config.yaml
router_score: "softmax"
routed_scale: 1.0
n_kv_head: 1
head_dim: 64
init_std_up: 0.0637
seq_len: 384
Below are experts of layer 6 (counted from 0) of a mixture-of-experts language model. Rows are named router (the router's row for the expert) and show model dimensions 0-159. Each number is 128 + 24 x the weight over its row's rms, rounded and kept within 0 to 255.
After each expert's rows: "mostly gets" lists some tokens that are sent to it at least half of the time. This comes from a sample of Wikipedia text that the model never trained on.

# expert 180
router [112 100  88 155 157  61  79 178 128  93 138 130 101 173 137 127 100 148 138 127 104 153 121 107 157 143 131 158 102 149 145 115  99 141 121 162 106 100 104 137  98 145  95 100 169 102 127  85 130 154 140 108 145 127  94 122 111 116 133 123 162  67 147  89 171 104 130 113 111  99 121  85 164 136 163 124 166 114 135 168 121 121  94 155 119 119 162 146 110 130 148 110 163 115 146 101 145 135 138 162 140  96 145 119 111  95 122 123 112 134 107 132 147 167  99 104 137 174 131 105 129 132 148  86 123 105 142 152 119 139 112 128 117 106 135 126 136 135 122 118 121 126 150 118 137 116 141 119 111 111 176 152 106 146 107  84 176 146  89 126]
mostly gets: " California", " States", " Ohio", " London", " South", " Wisconsin"

# expert 165
router [119  90  74 136 152 110 106 168 156 122 138  98  97 163 144 100 116 136 157  88 111 156 112 124 129 166 168 141  86 139 152 166 111 182 175 141 100  92  95 160 108 152 100 103 168 123 144  97 154 173 152 110 103 125 108 101  96 129 128 166 181 114 114 121 151  94 130 141 111 117 130  83 178 139 125 136 152 136 154 141 146 104 133 112 118 148 137 129 157 154 141 109 162 119 141 128 130 152 102 118 153 128 137 104 102  64 137 113 114 150 144 138 105 163 118 117 129 164 133 143 121 101 127 141 110 128 134 118 103 135 107 138 136 122 148 111 167 119 102 100 108 153 163 118 159 104 146 140 122 125 145 124 120 147 112  93 140 162  94 164]
mostly gets: " local", " many", " same", " these", " such", " different"

# expert 106
router [140  82 109 135 156 116 105 139 158 131 101 118 113 188 147 103 105 136 114  94 104 145  69 113 145 168 136 123 101 163 135 158 118 151 171 135 108 105 104 171 105 170  99  84 140 111 116 109 180 131 130 125 107 156 103 114  89 161 124 161 147  92 138 139 131 125  93 133  96  97 106  92 154 127 136 111 164 116 104 150 135 113 115 125 118 127 164  81 127 130 135 123 132  77 159  92 128 157 146 132 143 123 136  88 122  79 126  89 107 141 132 136 132 160  91 135 108 122 139 101 133 101 139 139 100 151 127 159 128 131  91 135 112 128 142 153 173  91 138 118 118 120 134 111 158  99 132 100 126 149 132 132 125 163 139  93 148 134  85 158]
mostly gets: " the", " entire", " this", " a", " an", " The"

# expert 75
router [128 107 124 124 132 115  86 149 153 111  95 153  94 188 160 120  96 109 133 116 118 121 131  82 159 170 127 137 130 165 144 128 122 137 142 127  92 105 125 155 128 144 121 107 124 145 104 113 167 146 120 120 131 116  93 115  87 135 101 129 119 119 147 123 164 112  81 124 133  87 118 104 150 161 138 110 132  91 122 145 150 101 110 114 125 162 155 117 124 148 138 110 154 114 136 110 122 147 142 168 151 111 145  84  83 126  89  94 104 126 106 153  97 133 127 138  81 126 138 115 144 121 164 122  59 153 103 173  83 154 128 163 104 124 163 117 134  93 156  66 100 116 134 105 171 143 136  93 111 138 135 129 103 153 112 131 161 135 101 145]
mostly gets: " Website", "=", " Starring", " Born", " Years", "←"

# expert 187
router [ 99 138  97 143 138 126 119 144 133 128 105 150 113 145 126 133  93 144 141 117 110 182 130 105 159 147 153 127 113 128 152 127 127 148 136 111 136  71 129 158 109 151 102 121 118 133 117 121  97 122 130  76 125 151 106 124 100 107  93 136 170  97 103 141 124 111  99 142 117  80 125 126 152 150 125 114 115 116  82 121 148 112  72 153  94  90 144  63  93 124 144  89 129  96 167 126 132 150 133 159 189 106 151 117 126  92 112 113  92 171 117 128 109 132  95 124 129 139 171  92 182 103 132 134 124 156 152 133  84 127 145 142 123 124 103 131 159 120 154 106 108 127 134 114 165  93 170 151 109 158 131 142 129 140  97  86 143 111 135 150]
mostly gets: " He", " he", " she", " they", " She", " It"

# expert 137
router [144  84  97 133 157 113  91 141 143 135  91 107 102 170 152  94 115 114 146  97  95 132 117 113 139 168 131 141 116 181 134 155 103 145 164 107  73  95 120 191 128 173  89 107 139 136 134  92 157 148  94 122 121 131  93  96 109 159 119 149 125  98 132 130 130 100 103 106 117 121 114  80 150 118 145 133 141 132 128 136 154 109 126 112 126 157 139  87 138 154 155 113 142  92 179  89 121 142 127 142 162 104 119  87 126  91 117  92  84 121 103 144  94 147 111 145 111 131 126  99 121  95 147 120  82 137 131 149 125 134 117 137  96 113 144 132 167  88 146 114 119 121 139 124 173 144 127 107 114 145 121 144 121 135 119 102 166 125 112 173]
mostly gets: "The", " The", "Official", "inomial", " the", "Scientific"

# expert 88
router [104  93 135 141 118 132 118 129 174 120 111 130 119 143 184 109 117 172 141 124 116 137 149 124 130 137 161 124 109 136 110 157 107 129 126 130  95 141  86 161 120 124  93 146 152 119 110 103 166 143 138 102 125 154 113 101 137 103 133 123 176 110 126  99 165  73 128 180 126 109 161 134 164 147 159 150 133 157 110 146 169 119 109 152 147 139 158 111 164 119 152 108 127 124 156 114 126 150 123 145 156  88 161 120 135  80 116  97  84 148 148 136 121 109 124  65 133 130 142 125 175 103 138 124 106 113 106 138 114 166  90 138 134  93 134 144 127  79 133  84 128  91 164 103 102  82 140 148 117 136 127 115 116 151  88  97 128 121 139 169]
mostly gets: "arm", "uff", "fund", "bull", " disc", "ign"

# expert 174
router [ 97 124 104 171 172  84  87 158 147 141 112 152  94 135 122 127 105 161 136 101 101 152 100 130 173 155 144 130 100 143 145 125 130 166 139 174 111  98 114 125  94 150  92  92 134 113 116  99 145 153 155  97 132 132  98  95 104 153 133 131 142 106 136 118 146 110 110 128  80 116 114 106 165 145 135  98 149 120 128 173 168 103 115 148  97 133 139 107 105  98 166 117 149 105 170 102 165 160 108 157 137 112 117 119 118  95 111  85 102 123  96 152 134 137 104 140 118 156 129  73 147 144 147 121 127 136 112 162 118 160 143 137 132 123 101 118 127 138 122 113 107 129 144  82 166 118 128  90 119 140 129 128 127 138 105  62 155 103  91 128]
mostly gets: " E", " S", " M", " O", " N", " B"

# expert 166
router [137  61  96 131 168 108 108 143 150 126 126 130 107 186 151 101  99 134 121 111 107 144  85 109 147 175 135 131 137 175 124 136 110 146 158 131  81  95 111 152 101 164  95 111 129 131 106  92 165 129 104 137 109 152  73  96  75 160 113 151 149 108 143 112 142 117 114 144 118 107 119  76 149 131 128 131 162 128 140 150 138  98 126 126 133 137 176  91 140 122 121 109 143  77 139 125 132 172 140 140 153 104 140  87 125  86 121  88 103 139 125 137 121 160 105 130  89 134 116 115 113 115 143 135  80 149 121 169 100 129 112 130 112 141 150 144 151  98 119 115 126 129 124 118 149 112 126 111 129 122 141 156 116 164 125 103 181 109  93 149]
mostly gets: " the", " entire", "The", " nearby", " historic", "eastern"

# expert 139
router [110 111  79 152 162 129 116 156 172 142 107 119 113 128 162 107  83 177 167 100 113 169 112 121 121 112 160 114 108 139 139 158 120 117 127 159 145 111 127 154 122 123 101 141 141 103 112 126 158 145 120 121  94 167 125 129 134 139 106 133 147 113 147 123 134 117 118 116 113 116 136 137 158 168 162 113 171 132 122 145 173  86 101 149 100 157 167 126 110 125 132  82 135 105 172 101 162 156 127 186 143  96 150 112 131  93 120 112  84 205 128 130 120 155 120  94  93 112 112 122 155  97 134 146 127 156  89 150 117 161 128 125 103 108 127 106 117  92 157 108 123 151 180 103 132 110 155 141 119 139 124 155 125 138 101  95 127 143 144 128]
mostly gets: "dr", "cr", "tr", "pl", " Sk", "sp"

# expert 72
router [ 97  99  92 167 137 141 104 150 144 113 139 101  95 132 162 102  98 148 141 117 114 120 116 106 149 136 184 155 106 143 166 151 130 157 139 114  85  92 140 146  96 147  95 123 140 124 106 138 144 158 137  78 107 157 127 118 121 105 147 131 169  89 133 101 145 110 132 156  85 118 115 116 143 169 131 133 122 114 136 146 155 105 115 109 157 147 139 109 132 112 164 115 164 114 138 120 150 146 128 123 141 116 154 119 102  71 128 105  99 162 136 136  97 161 131 117 119 206 135 141 147 101 124 158 125 145 157 137  91 109 113 170 163  87 148 135 132 112  94  96 116 144 133 115 161 114 132 147 119  85 132 127 106 166 100 118 149 118 104 188]
mostly gets: " social", " anti", " political", " human", " natural", " Catholic"

# expert 184
router [118  93 125 142 154 128 130 159 176  82 101 125 118 152 175 104 122 150 151 123 109 126 123  79 124 145 151 143 136 118 166 187 111 150 147 148 102 121  84 166 132 141 112 131 155 102 162 115 145 162 131 112 123 148 109 115  99 121 128 145 141 106 154 116 164  94 129 164 100 118 140 102 175 146 137 129 143 149 110 130 136 102 122 149 132 130 147 102 147 136 140 108 144 109 156 141 144 148 106 128 149  90 149 122 149 100  95  97  87 185 157 146 124 143  92 103 119 145 161 109 140 107 120 149 102 124 121 143  83 177  99 127 144  96 137 140 158  88 101 122 112 142 146 127 118  96 173 134 123 116 133 148  95 143 115  65 144 160  88 151]
mostly gets: " water", " metal", " blue", " rock", " blood", " light"

# expert 119
router [100 106  79 117 146 114 149 164 139 103 123 105 104 163 152 106 119 145 127 105  98 137 112  87 139 171 154 122 128 133 182 182  70 181 166 145 114 122  86 121 125 122 125 128 152 138 115  98 155 138 139 119 112 144 109 100 104 110 117  97 131 113 179 121 131 109 139 149  96 117 121  93 167 175 130  97 139 123 125 123 137 100 118 159 143 160 150 111 179 109 122  98 154 116 125 131 140 165 141 146 140  97 183 121 120 107 129 118 135 152 125 136 128 129 106 141 124 131 150 112 123 107 166 156 114 129 128 117 106 149  96 139 122 129 118 149 168 101 121  79 128 139 170  80 123 131 161 105  86 156 169 155  98 155 113 123 149 146 105 132]
mostly gets: " located", " moved", " along", " together", " across", " away"

# expert 172
router [135  88 123 151 149 108 117 156 138 115  96 142 104 138 210  99  95 140 165  82 123 136 105 120 126 135 126 156  88 130 115 157 108 150 148 118 101 117 115 128 103 105 121  84 157 110 132 107 148 118 141  99 154 158 102 128 126 126 152 120 137 114 134  96 168 126 118 125 142 128 147 119 148 156 142 126 166 148 114 157 152  90 125 166 135 116 161 108 165 152 143 102 141  96 150 110 145 149  98 168 170 117 152  99 131 115 118 130  95 153 113 140 128 131 105  82 111 149 132 128 194 106 125 170 126 115 122 122 115 125 116 146  98 108 113  98 111 101 188  93 128 136 113 123 128 106 159 141 114 134 129 150 127 164  87  93 138 109 128 196]
mostly gets: " Sol", "curr", " Sever", "ult", " Coll", "pol"

# expert 167
router [114 119 126 155 133  93  98 124 180 159 111 142 119 177 130 123 106 130 126  95  80 140 136 113 140 112 156 129  93 170 123 124 115 141 130 123 125  94 126 161 135 161 119 126 131 146 129 114 147 154 132  80 110 145 120 124  82 123 105 142 128 105 112 143 180  95 130 162 110 106 164  90 138 155 127 103 136 119 103 120 161 107 104 132 143 122 128 121 147 166 145  96 128 115 128  89 159 175 140 209 130  78 168 116  88  79 110 101 107 140 131 165 118 126 116 115  90 152 145 112 148 105 154 119  82 136 142 140 113 162 105 153 111 108 165 142 143 105 160 114 106 116 154 119 156 138 139 105  98 148 114 135 125 167 119 115 156 135  94 141]
mostly gets: "==", " ==", "====", "===", " ===", "|---|---|---|"

# expert 143
router [ 71 114 100 131 118  91 123 179 170 117 123 110 117 130 136  95 133 157 112  94  79 140 131 104 130 157 144 127 114 137 132 130 123 164 150 158 136 108 116 141 116 136 116  92 161 119 137 137 127 158 130 121 134 142 104 107  98 100 140 139 145 105 118  82 129  96 129 159 102  74 135 114 178 169 156  90 136  97 128 176 142 102 128 146 102 149 137 102 141 125 157 126 154 111 127 135 156 155 121 134 132 146 166 124 127 120  92 119 134 171 141 142 117 119 121 110 113 163 137 109 151  80 157 132 101 126  90 154 115 168  87 129 133 107 129 177 149  81 116 110  93 133 148 111 118 123 185 132 111 142 130 175 103 141 116  77 144 155 101 133]
mostly gets: " forces", " games", " members", " groups", " students", " areas"

# expert 118
router [ 98 116  62 139 145  90 122 144 132 126 124 159 129 163 150 141  94 148 115 118 126 157 110 116 180 167 157 114  61 139 130 158 131 124 157 155 134 110 109 145  98 158 126 101 153  87 154 129 126 152 123  56 138 129  89 127 131 107 101 123 156  98 132 130 141  79  95 140 138 124 121 119 132 158 170 132 169 129 105 160 162 104 115 117 150 122 150 118 137 135 139 118 145 114 120 103 153 148 135 172 158 123 151 123 122 107 112 114  99 141 115 133 122 126  96 160  91 140 140 105 177 137 157 122 112 133 133 129 126 155 137 165 112 105 112 112 139 123 136 106 125 116 142  89 136  47 129 101  90 124 119 129 141 138 105  76 127 100 129 159]
mostly gets: " Viv", " Par", " Mul", " Mun", " Silva", " Gar"

# expert 158
router [100 103 118 138 142  98 102 171 158 135 111 130 104 170 146 126 110 154 140 105 100 123 131 118 165 164 157 129  60 127 138 154 101 121 153 147 141 111  98 146 120 130 111 102 158 121 143 101 140 155 135 114 133 138 126 143 117 114 148 117 148 105 124  88 161  68  98 129  95  86 114  77 149 159 155 118 137 146 102 162 139 115 103 140 102 144 132 102 148 120 146 123 142 130 147 104 145 122 134 131 126  92 150 122 106 106 122 116  82 164 116 155 127 150  98  97 119 188 133 104 179  78 118 127 143 147 125 157 117 142 103 162 134 107 166 130 146 119 143 134 123 135 154 107 143 100 156 117  97 152 130 130 112 136  82  56 134 144  96 155]
mostly gets: "William", " Williams", " Harry", " Morris", " Taylor", " Danny"

# expert 130
router [115 129 104 154 150 117 104 175 167 138 106 149 132 158 112 111  97 164 127 114 127 164 130 114 136 169 144 151 101 113 142 132 129 171 165 147 111 115 107 177 104 136  96 138 141 132 109  98 116 136 128 106 151 169 128  97 112 146  98 124 169 108 120 124 127 116  95 129  91 100 111  89 154 137 106 120 156 132  98 114 164 116 110 130  98 143 119 103 149 181 150  82 163  86 140 130 165 135 147 129 148 131 155 101 110 108 114 115  98 173 135 137 110 149 130 114 109 133 146  88 149 102 144 106  92 154 127 142  86 120  99 150 113 129 126 143 166 112 122 103 104 148 142  91 192  89 183 133 130 174 141 155 123 156 116 110 141 121 126 154]
mostly gets: " who", " which", " where", " when", " but", " they"

# expert 102
router [ 93 131 118 154 157  87 138 135 140 121  97 160  94 146 173 104 101 120 158 115 117 137 117 113 156 129 172 107  85 134 147 160 100 147 148 148 133  92 141 136 107 170  86 128 131 122 112 130 160 146 112  95 121 152 118  88 127 168 121 136 135 110 157 100 120 137 126 134 112 133 161 109 155 130 144 134 172 118 107 125 141  63 103 134 120 121 120 136 131 100 144  94 148 116 173 112 140 155 131 142 148 139 151  98 107  98 108 106 116 180 140 153 111 125 113 131 117 165 139 130 150 109 138 161 121 161 126 132  80 160  88 150 102 116 127 102 114  78 118 128 100 164 133  89 124 128 152 123 119 105 118 100 106 139  71  78 138  93  93 168]
mostly gets: "circ", " co", " spec", "conf", " epi", " di"

# expert 99
router [138 110 107 142 112 133 119 141 135 126 133 137  87 165 157 112  96 125  99 127 107 138 103 118 145 132 160 120  95 142 159 147 113 137 132 136 128 132  74 147  83 130 100 143 145 148 136 130 157 161 127  76 112 169  93 131  88 118 109 115 134  80 150  89 131  93 139 155 118 151 144  99 158 156 117 129 141 138  65 128 121  86  88 148 150 119 138 101 134 112 112 116 130  88 115 132 120 159 113 152 150 117 139  95 119 120 124  90 100 124 137 156 149 130 123  89  81 158 144 119 176 103 157 150 116 146 144 130 117 163 128 155 157  77 137 104 140 105 122 114 114 136 133 110 115  96 152 134 113 115 151 111  65 127  77 116 130  92 127 191]
mostly gets: " bar", "qua", " Cur", " ski", "bi", " pri"

# expert 93
router [120  99 122 167 126 117 123 133 128 145 126 102 133 146 141 141 116 143 152  86  95 142  96 137 159 156 136 139 113 109 161 137  77 154 177 172 146  72 101 141 105 145 119 123 144 121 154 108 119 158 135 106 131 161 119 116 123 141 142 186 165  94 140 117 167 105 103 143 131 100 146  75 147 159 167 119 147  88 111 131 137 125  88 109 118 147 137  99 157 113 150 135 142 121 155 120 189 135 169 172 135 104 139 118 125 113 114 100 109 145 125 128 100 171 132  99 129 139 157  87 169 105 170 158  91 112 139 138 137 133 111 148 135 115 125 121 133 101 110 116 102 131 142  71 132 105 148 115  96 156 170 131 104 143  97 111 146 117 100 138]
mostly gets: "\\", " \\", "_", " $\\", " +", "ω"

# expert 136
router [109 106  85 128 129 102 114 182 137 128 120 164  94 174 149  97 123 156 116 115  81 147  80 104 193 194 136 114 100 127 132 116  82 149 134 138  86 112  95 135 122 133 109 102 154 137 114 106 166 136 124 136 121 144 102  89 124 139 133 119 123 113 160 140 141 121 124 131 108 133 104 108 145 173 129  85 162 134 129 146 147 104 108 127 125 126 162 108 153 150 136 107 149 111 126 115 143 154 121 152 136  82 172 119  99 126 100 109 135 142 112 146 110 139 107 142 123 125 142  83 146  79 147 152  86 124 118 123 113 144  90 145 113 121 154 154 145  92 130 109 117 145 144  70 139 141 166  92 101 114 165 165 127 161 113 128 150 111 118 147]
mostly gets: " during", " at", " in", " throughout", " attended", " across"

# expert 175
router [114 124 126 128 139  95 133 131 126 111 127 143 118 171 145  89 111 178 116 116 114 143  94 102 189 185 136 145 124 166 135 155 106 141 153 144  85 118 107 128  96 121 124 117 137 138 133 101 142 122 130 129 131 143 108 102 127 142 117 137 100 115 112 113 142 117 105 139  96 113 115  76 135 129 150 131 142 111 138 128 159 118 131 137 126 136 153 131 158 151 123  94 166 127 172  75 142 168 141 174 136  75 142 111  94 128  83 112 132 136 124 143 117 154 109 148 107 120 151  81 148 115 174 128 121 131 124 146 116 135  97 137  92 122 164 156 131 117 149  85 115 136 166  76 122 109 143  93  83 101 192 151 107 162 103 125 170 117 131 163]
mostly gets: "On", "In", "From", " On", " Released", " From"

# expert 42
router [ 91 115 126 126 155 118 133 142 150  71 124 138 125 147 139 119 126 179 169 125 133 170 119  85 133 124 161 131 109 135 162 154  88 160 145 136 110 128 106 134 100 122  85 127 147 119 133 131 171 160 138 120 104 149  93 104 110 125 142 126 144  88 139 111 144  93 120 154  95 103 144 126 166 152 154 104 123 152 135 128 171  78 116 147 124 138 137 129 172 149 174 107 127 121 147 128 126 172 135 143 164 115 132 130 146  84  90 113 122 163 142 131 108 112  85 110 112 132 188 123 173 129 116 150 108 106 145 146 107 173 114 116 145 102 118 163 141 104 115 117 113 133 110 108 119  76 160 116 125 124 131 133 112 133 104  50 143 158 121 150]
mostly gets: " light", " guitar", " arch", "box", " ski", " photograph"

# expert 183
router [ 94 137 104 162 148 125 103 145 171 114  80 143  96 130 136 121  96 164 155  93 122 157 102 123 142 113 190 115  96 141 128 157 132 160 148 163 139 119 142 119 121 161  75 119 132 108 101 134 175 121 160 123 122 160 115  97 131 124 108 142 168 122 124 126 129 129  98 140  73 142 143 125 178 158 157 119 152 131 102 109 172  90  81 146 101 152 162 119 131 130 145  96 132  96 148 127 146 163 127 184 162 119 132 111 124  91 118 105  95 151 134 159 124 114 102 127 125 135 148 112 147 126 133 127 112 169 106 148 109 165 145 106 119 111 120 121 144  89 148 121 120 111 138  90 158 106 165 124 114 142 135 103 115 137  86  70 132 132 123 142]
mostly gets: " f", " c", " b", " imp", " p", " sp"

# expert 125
router [102 124  92 134 161 117 116 187 161 130 139 154 120 158 129 115 107 147 119 108 143 148 124 116 144 176 147 155 104 134 166 127 124 172 150 154 103  91 102 159  92 132  99 144 143 132 114 101 133 119 126 106 151 174 131 115 114 154 115 114 189 124 124 130 134 127  89 136 119 103 106  94 150 131 119 108 146 137 102 120 172 115 112 124  94 147 120 104 165 171 136  78 167 102 137 125 200 131 125 129 136 105 140  99 110 119 117 111 102 157 143 129 111 146 133 123 109 137 147  79 151 101 143 112  87 130 122 159  94 132 101 148 100 119 128 139 145 112 124 115  82 138 142  90 180  89 171 120 133 163 146 156 114 156 112 122 140 124 130 168]
mostly gets: " and", " but", " or", " where", " which", " when"

# expert 146
router [116  82 114 146 135 103 122 147 156 123 123 113 110 194 169 126 103 165 152 113  85 124  98 101 147 167 177 138  92 127 159 179 108 113 146 133  82 112 110 140 127 149 129 130 161  99 141 125 125 148 125  89 139 147 101 127 117 128 127 105 164 120 104  94 154  91 120 136 140  69 130 110 155 145 182 104 141 127 109 150 130 122 107 141 154 133 143  95 182 140 153 129 133  79 158 110 144 131  97 131 161 114 157 110  90 105 123 105 116 144 123 133 116 121 113 136 112 158 130 124 176 121 146 130 135 110 132 125 119 153 113 156 145  90 121 127 136  89 109 109 137 125 159 112 152  80 152 141  70 132 106 151 123 138 102  98 130 133 126 177]
mostly gets: "bert", " Stefan", "ț", "ller", "enberg", "kov"

# expert 141
router [117 110  98 129 154 103 118 132 134 130  70 106 115 176 154 134  99 149 126 121 116 125 104 103 158 183 131 139 122 172 141 121 116 153 149 168  86 115 129 149 101 139 129 130 150 119 159 106 141 120 115 117 154 141 118 112 126 145 110 122 128 103 139 126 169 106 122 120 107  78 105  86 142 152 176 100 118 116 102 135 151 123 130 118 107 153 121 102 126 145 140  96 143  99 128 122 153 128 165 195 158 113 135  92 116 134  89 115 109 122 136 134 127 127 101 116 102 119 183 115 119 120 156 150  74 152 149 187 130 126 127 148 121 122 154 179 125  77 123 104  94 131 130  78 125 128 132  91 121 146 133 120 136 180  97 123 182 142 121 148]
mostly gets: " —", " –", " /", " Nominated", " Best", " medalist"

# expert 157
router [ 86 126 102 142 121 113 125 158 126 123  98 150 101 169 139 121  99 149 102 109  84 153  78  85 190 180 127 114  87 125 131 161  85 157 154 155 105 120 119 128 118 142  73  88 157 145 126 101 173 134 134 120 104 145 124  92 133 151 140 142 120 117 153 153 133 127  70 139 104 141 145  88 166 146 150 105 157 132 134 123 154 107 132 127 129 121 169  99 174 136 112  94 150 117 136 119 160 156 124 147 132  92 138 137  89 122 107 113 121 133 136 146  90 130 114 145 122 127 174  96 154 105 136 163  89 145 118 125 114 137 110 139 108 113 138 150 124  97 116 100 119 126 134  64 150 126 152 104 103 121 161 148 118 149 123 125 147 129 109 147]
mostly gets: " In", "In", "On", " On", " in", " throughout"

# expert 188
router [ 66 121 106 135 145 108  76 143 112 123 115 134 128 129 116 137  99 150 146 115 106 158  93 110 164 188 163 147  88 163 129 157 100 153 128 144 117 116 124 152  86 145 117  85 144 102 108  97 142 147 141  87 159 122  98 112 109 160 109 111 176 103 138 126 131  81  80 117  84 115 105 104 143 147 161 103 128 102 132 146 170 104 109  97  93 146 151 116 134 128 154 117 147 134 134 104 154 143 135 173 147 120 134 125 104  92 108 139  96 128 103 150 156 147 124 121 113 137 171  82 190 124 130 129 130 145 154 170 135 164 111 151 110 120 129 118 143 138 134 111 127 151 146 114 139 102 138 104  94 145 102 116 108 142 124  89 142 140 115 145]
mostly gets: " Fred", " So", " Alex", " Nik", " And", " Kat"

# expert 85
router [122 107  95 153 146  98  93 149 134 132 149 175 106 160 170 139 118 153 157 117 121 153 107 114 160 138 155 145  92 122 121 170 125 124 157 171 121 103 101 159 104 150 137  97 143 102 138 108 130 175  80  89 124 136  91 113 150 146 121 106 176  95 101 106 146  93 124 125 130  98 110 120 132 168 145 116 134 143 126 133 137  77 133 154 138 168 161 125 119 126 173 116 143 111 145 108 152 139 135 156 136 125 119 113 130 109 116  97  67 119 103 143 152 133 109 144  74 156 126 114 165 113 148 119 123 142 117 148 121 151 130 166 106  83 100 128 123 113 149 125 116 116 157  91 118  89 134 117 109 119 117 143 137 171  77 103 162 100  99 151]
mostly gets: " Mont", " José", " Carlos", "ñ", " Juan", "Á"

# expert 96
router [ 95 143 112 154 126 115 125 146 201 113 110 134  95 136 135 122 105 156 138  87  99 173 131  98 132 182 136 107 124 110 138 137 132 154 150 145  98  82 130 140 124 136 108 137 141 150 127 104 114 160 145 103 131 167 128  82 105 117 130 141 153  88 105  87 112  62 136 150 104 110  99 109 163 156 139 121 130 112 132  95 158 110 114 149  98 107 150  88 122 154 175 104 137  99 144 124 133 164 142 133 182 134 170 122 117 113 118 107 121 167 122 128 109 148 122 112 109 136 138 108 137 111 171 102 111 141 113 139 113 142  91 158 157 121 104 135 153 113 105  97 110 150 168 108 180 134 154 147  99 134 134 162 103 123  91  93 144 148 124 125]
mostly gets: " there", " species", " Genus", " There", "There", " song"

# expert 123
router [116  84 135 165 112  92  63 129 133 143  93 120 120 168 133 120 105 165 147 100  97 140 119 100 140 148 117 168 105 186 140 138  94 135 139 132 155 113 135 149  92 181  97 110 147 109 133 120 142 159 121 113 124 123 118 133 123 138  96 156 186 121 155 128 137  90 113 126 115 110 143  96 152 135 157  63 127 116 123  97 154 124 153 116 116 154 115 108 158 157 137 122 145 117 129 105 187 159 160 184 172 108 135 146 100  92 127 123 107 128 103 149 101 132 129 136 129 129 132  88 150 113 136 106 109 121 141 144 120 127 135 140 158  84 133 125 155 102 165 102  90 113 160 102 126 118 146 105 108 153 150 130 133 160 116 101 159 143 112 145]
mostly gets: "|---|---|", "|---|", " ESP", " Votes", " GD", " Pld"

# expert 153
router [105 104 123 143 152  96  92 168 147 118 110 146 112 164 174 130 118 155 152 148 102 139 101 116 172 186 156 141  97 135 147 156 107 132 132 128 130 129 100 150 123 136 132 117 171 104 146 104 118 143 122 110 140 138 112 137  92 136 144  94 156  95 147  81 133  74 104  96 121  87 131  85 124 162 190 132 130 112 105 147 158 123  92 145 121 146 149 102 166 115 161 111 137 125 147 109 147 127 133 142 141  86 136 118  94 116  98 105  98 149 101 150 123 159 126  97 117 166 137  75 179 112 126 139  94 140 110 152 121 145 113 159 126 111 157 118 113 121 151  99 119 133 157 137 158 113 133 129  92 141 122 123 115 143  84  79 152 134 113 151]
mostly gets: " David", " William", " Robert", " Harry", " Richard", " Steve"

# expert 76
router [107 102  94 157 149 119 106 183 148  81 137 132 107 131 166  93 124 151 153  99 125 154 109  94 120 161 163 163 109 155 130 174 108 169 139 146  87 118 120 158 131 148  89 126 166 120 141 117 150 146 134 105 108 125  98 112  71 124 137 160 170 105 126 141 158 110 129 172  79 115 114 113 134 156 127 136 168 129 126 159 133  91 119 116 116 154 127 115 139 154 161 112 160 119 125 124 141 165 112 125 138 122 139 104  96  84 112  95 121 160 154 127 110 148  92 127 130 159 153 126 132  87 149 167 125 122 135 127 132 165 100 140 141 115 173 138 156 113  99  99 112 128 162 121 123  78 160 126 119 118 145 131 117 162 124  94 140 123  91 158]
mostly gets: " political", " social", " good", " free", " public", " local"

# expert 133
router [126  80 115 133 117 116 100 169 193 100 127 136  80 143 182 102 128 168 175  96  93 118 127 123 127 166 145 152  98 114 138 143  96 130 132 113 112 129 123 156 118 135  98 107 157 116 134  97 157 163 121 113 101 134 109  80 103 165 125 113 175 101 134  70 145  82 122 101 123 102 102 108 152 156 152  99 154 128 137 150 138 124  90 129 118 144 140 133 134 135 155 106 116 106 143 123 149 162 129 136 145 135 124 128 117 107 119  86 113 128 137 136 117 145 109 109 105 149 150 119 159 100 120 103 102 127 110 132 131 168  84 156 121 108 179 150 135 119 110 106 110 138 139 137 158 122 164 134 132  97 119 118  90 142  94  64 133 123  98 147]
mostly gets: " member", " father", " President", " director", " General", " Minister"

# expert 108
router [ 97 126  92 141 178 111 133 167 157 118  99 132 102 140 163 115 132 129 162 108 122 122 107 129 145 127 179 166 106 139 153 161  98 150 130 137 105  96 122 143 133 166 100 118 122 109 101 106 161 139  87  86 114 155 130 127 118 165 158 113 170 133 155 136 133 129 118 143 117 126 167 105 138 139 130 116 150 116 103 115 150  91 133 139 134 122 127 130 155 107 131 104 159  97 171 112 160 149 101 142 136 122 160  82 129  97 117  89 124 156 140 162 131 123  80 153 128 178  89 121 136  96 148 159 107 145 108 152 102 163  82 165  89 107 149 111 106 103 151 106 101 154 139 118 129 107 157 135 124 104 112 121 121 148  91  99 137 105  86 171]
mostly gets: " spec", "fil", "sur", "quot", "activ", " red"

# expert 95
router [103  92  83 140 143  90 113 174 133 127 127 136 108 160 136 102 148 176 139 107 122 186 137 109 153 179 160 131 101 141 118 133 113 143 142 132 126 101  83 168 131 148 124 101 137 138 140 118 133 116  92 112  97 124 104 105 106 128  92 132 138 109 111 145 157 122 131 152  89 109 118 128 131 138 123 117 140 132  99 140 147 124 121 146 119 133 117 110 126 166 173  89 154 123 182 120 138 162 153 147 170 106 132 107 133  77 105 118 115 107 133 127 103 134  88 126 130 152 148  95 136  99 131 145 122 109 144 161 122 132 105 122  93 106 183 131 184 118 140  99 105 130 151 109 150  94 175 117 106 149 154 104 112 183 114  92 166  97 119 154]
mostly gets: " began", " early", " started", " continued", "After", " first"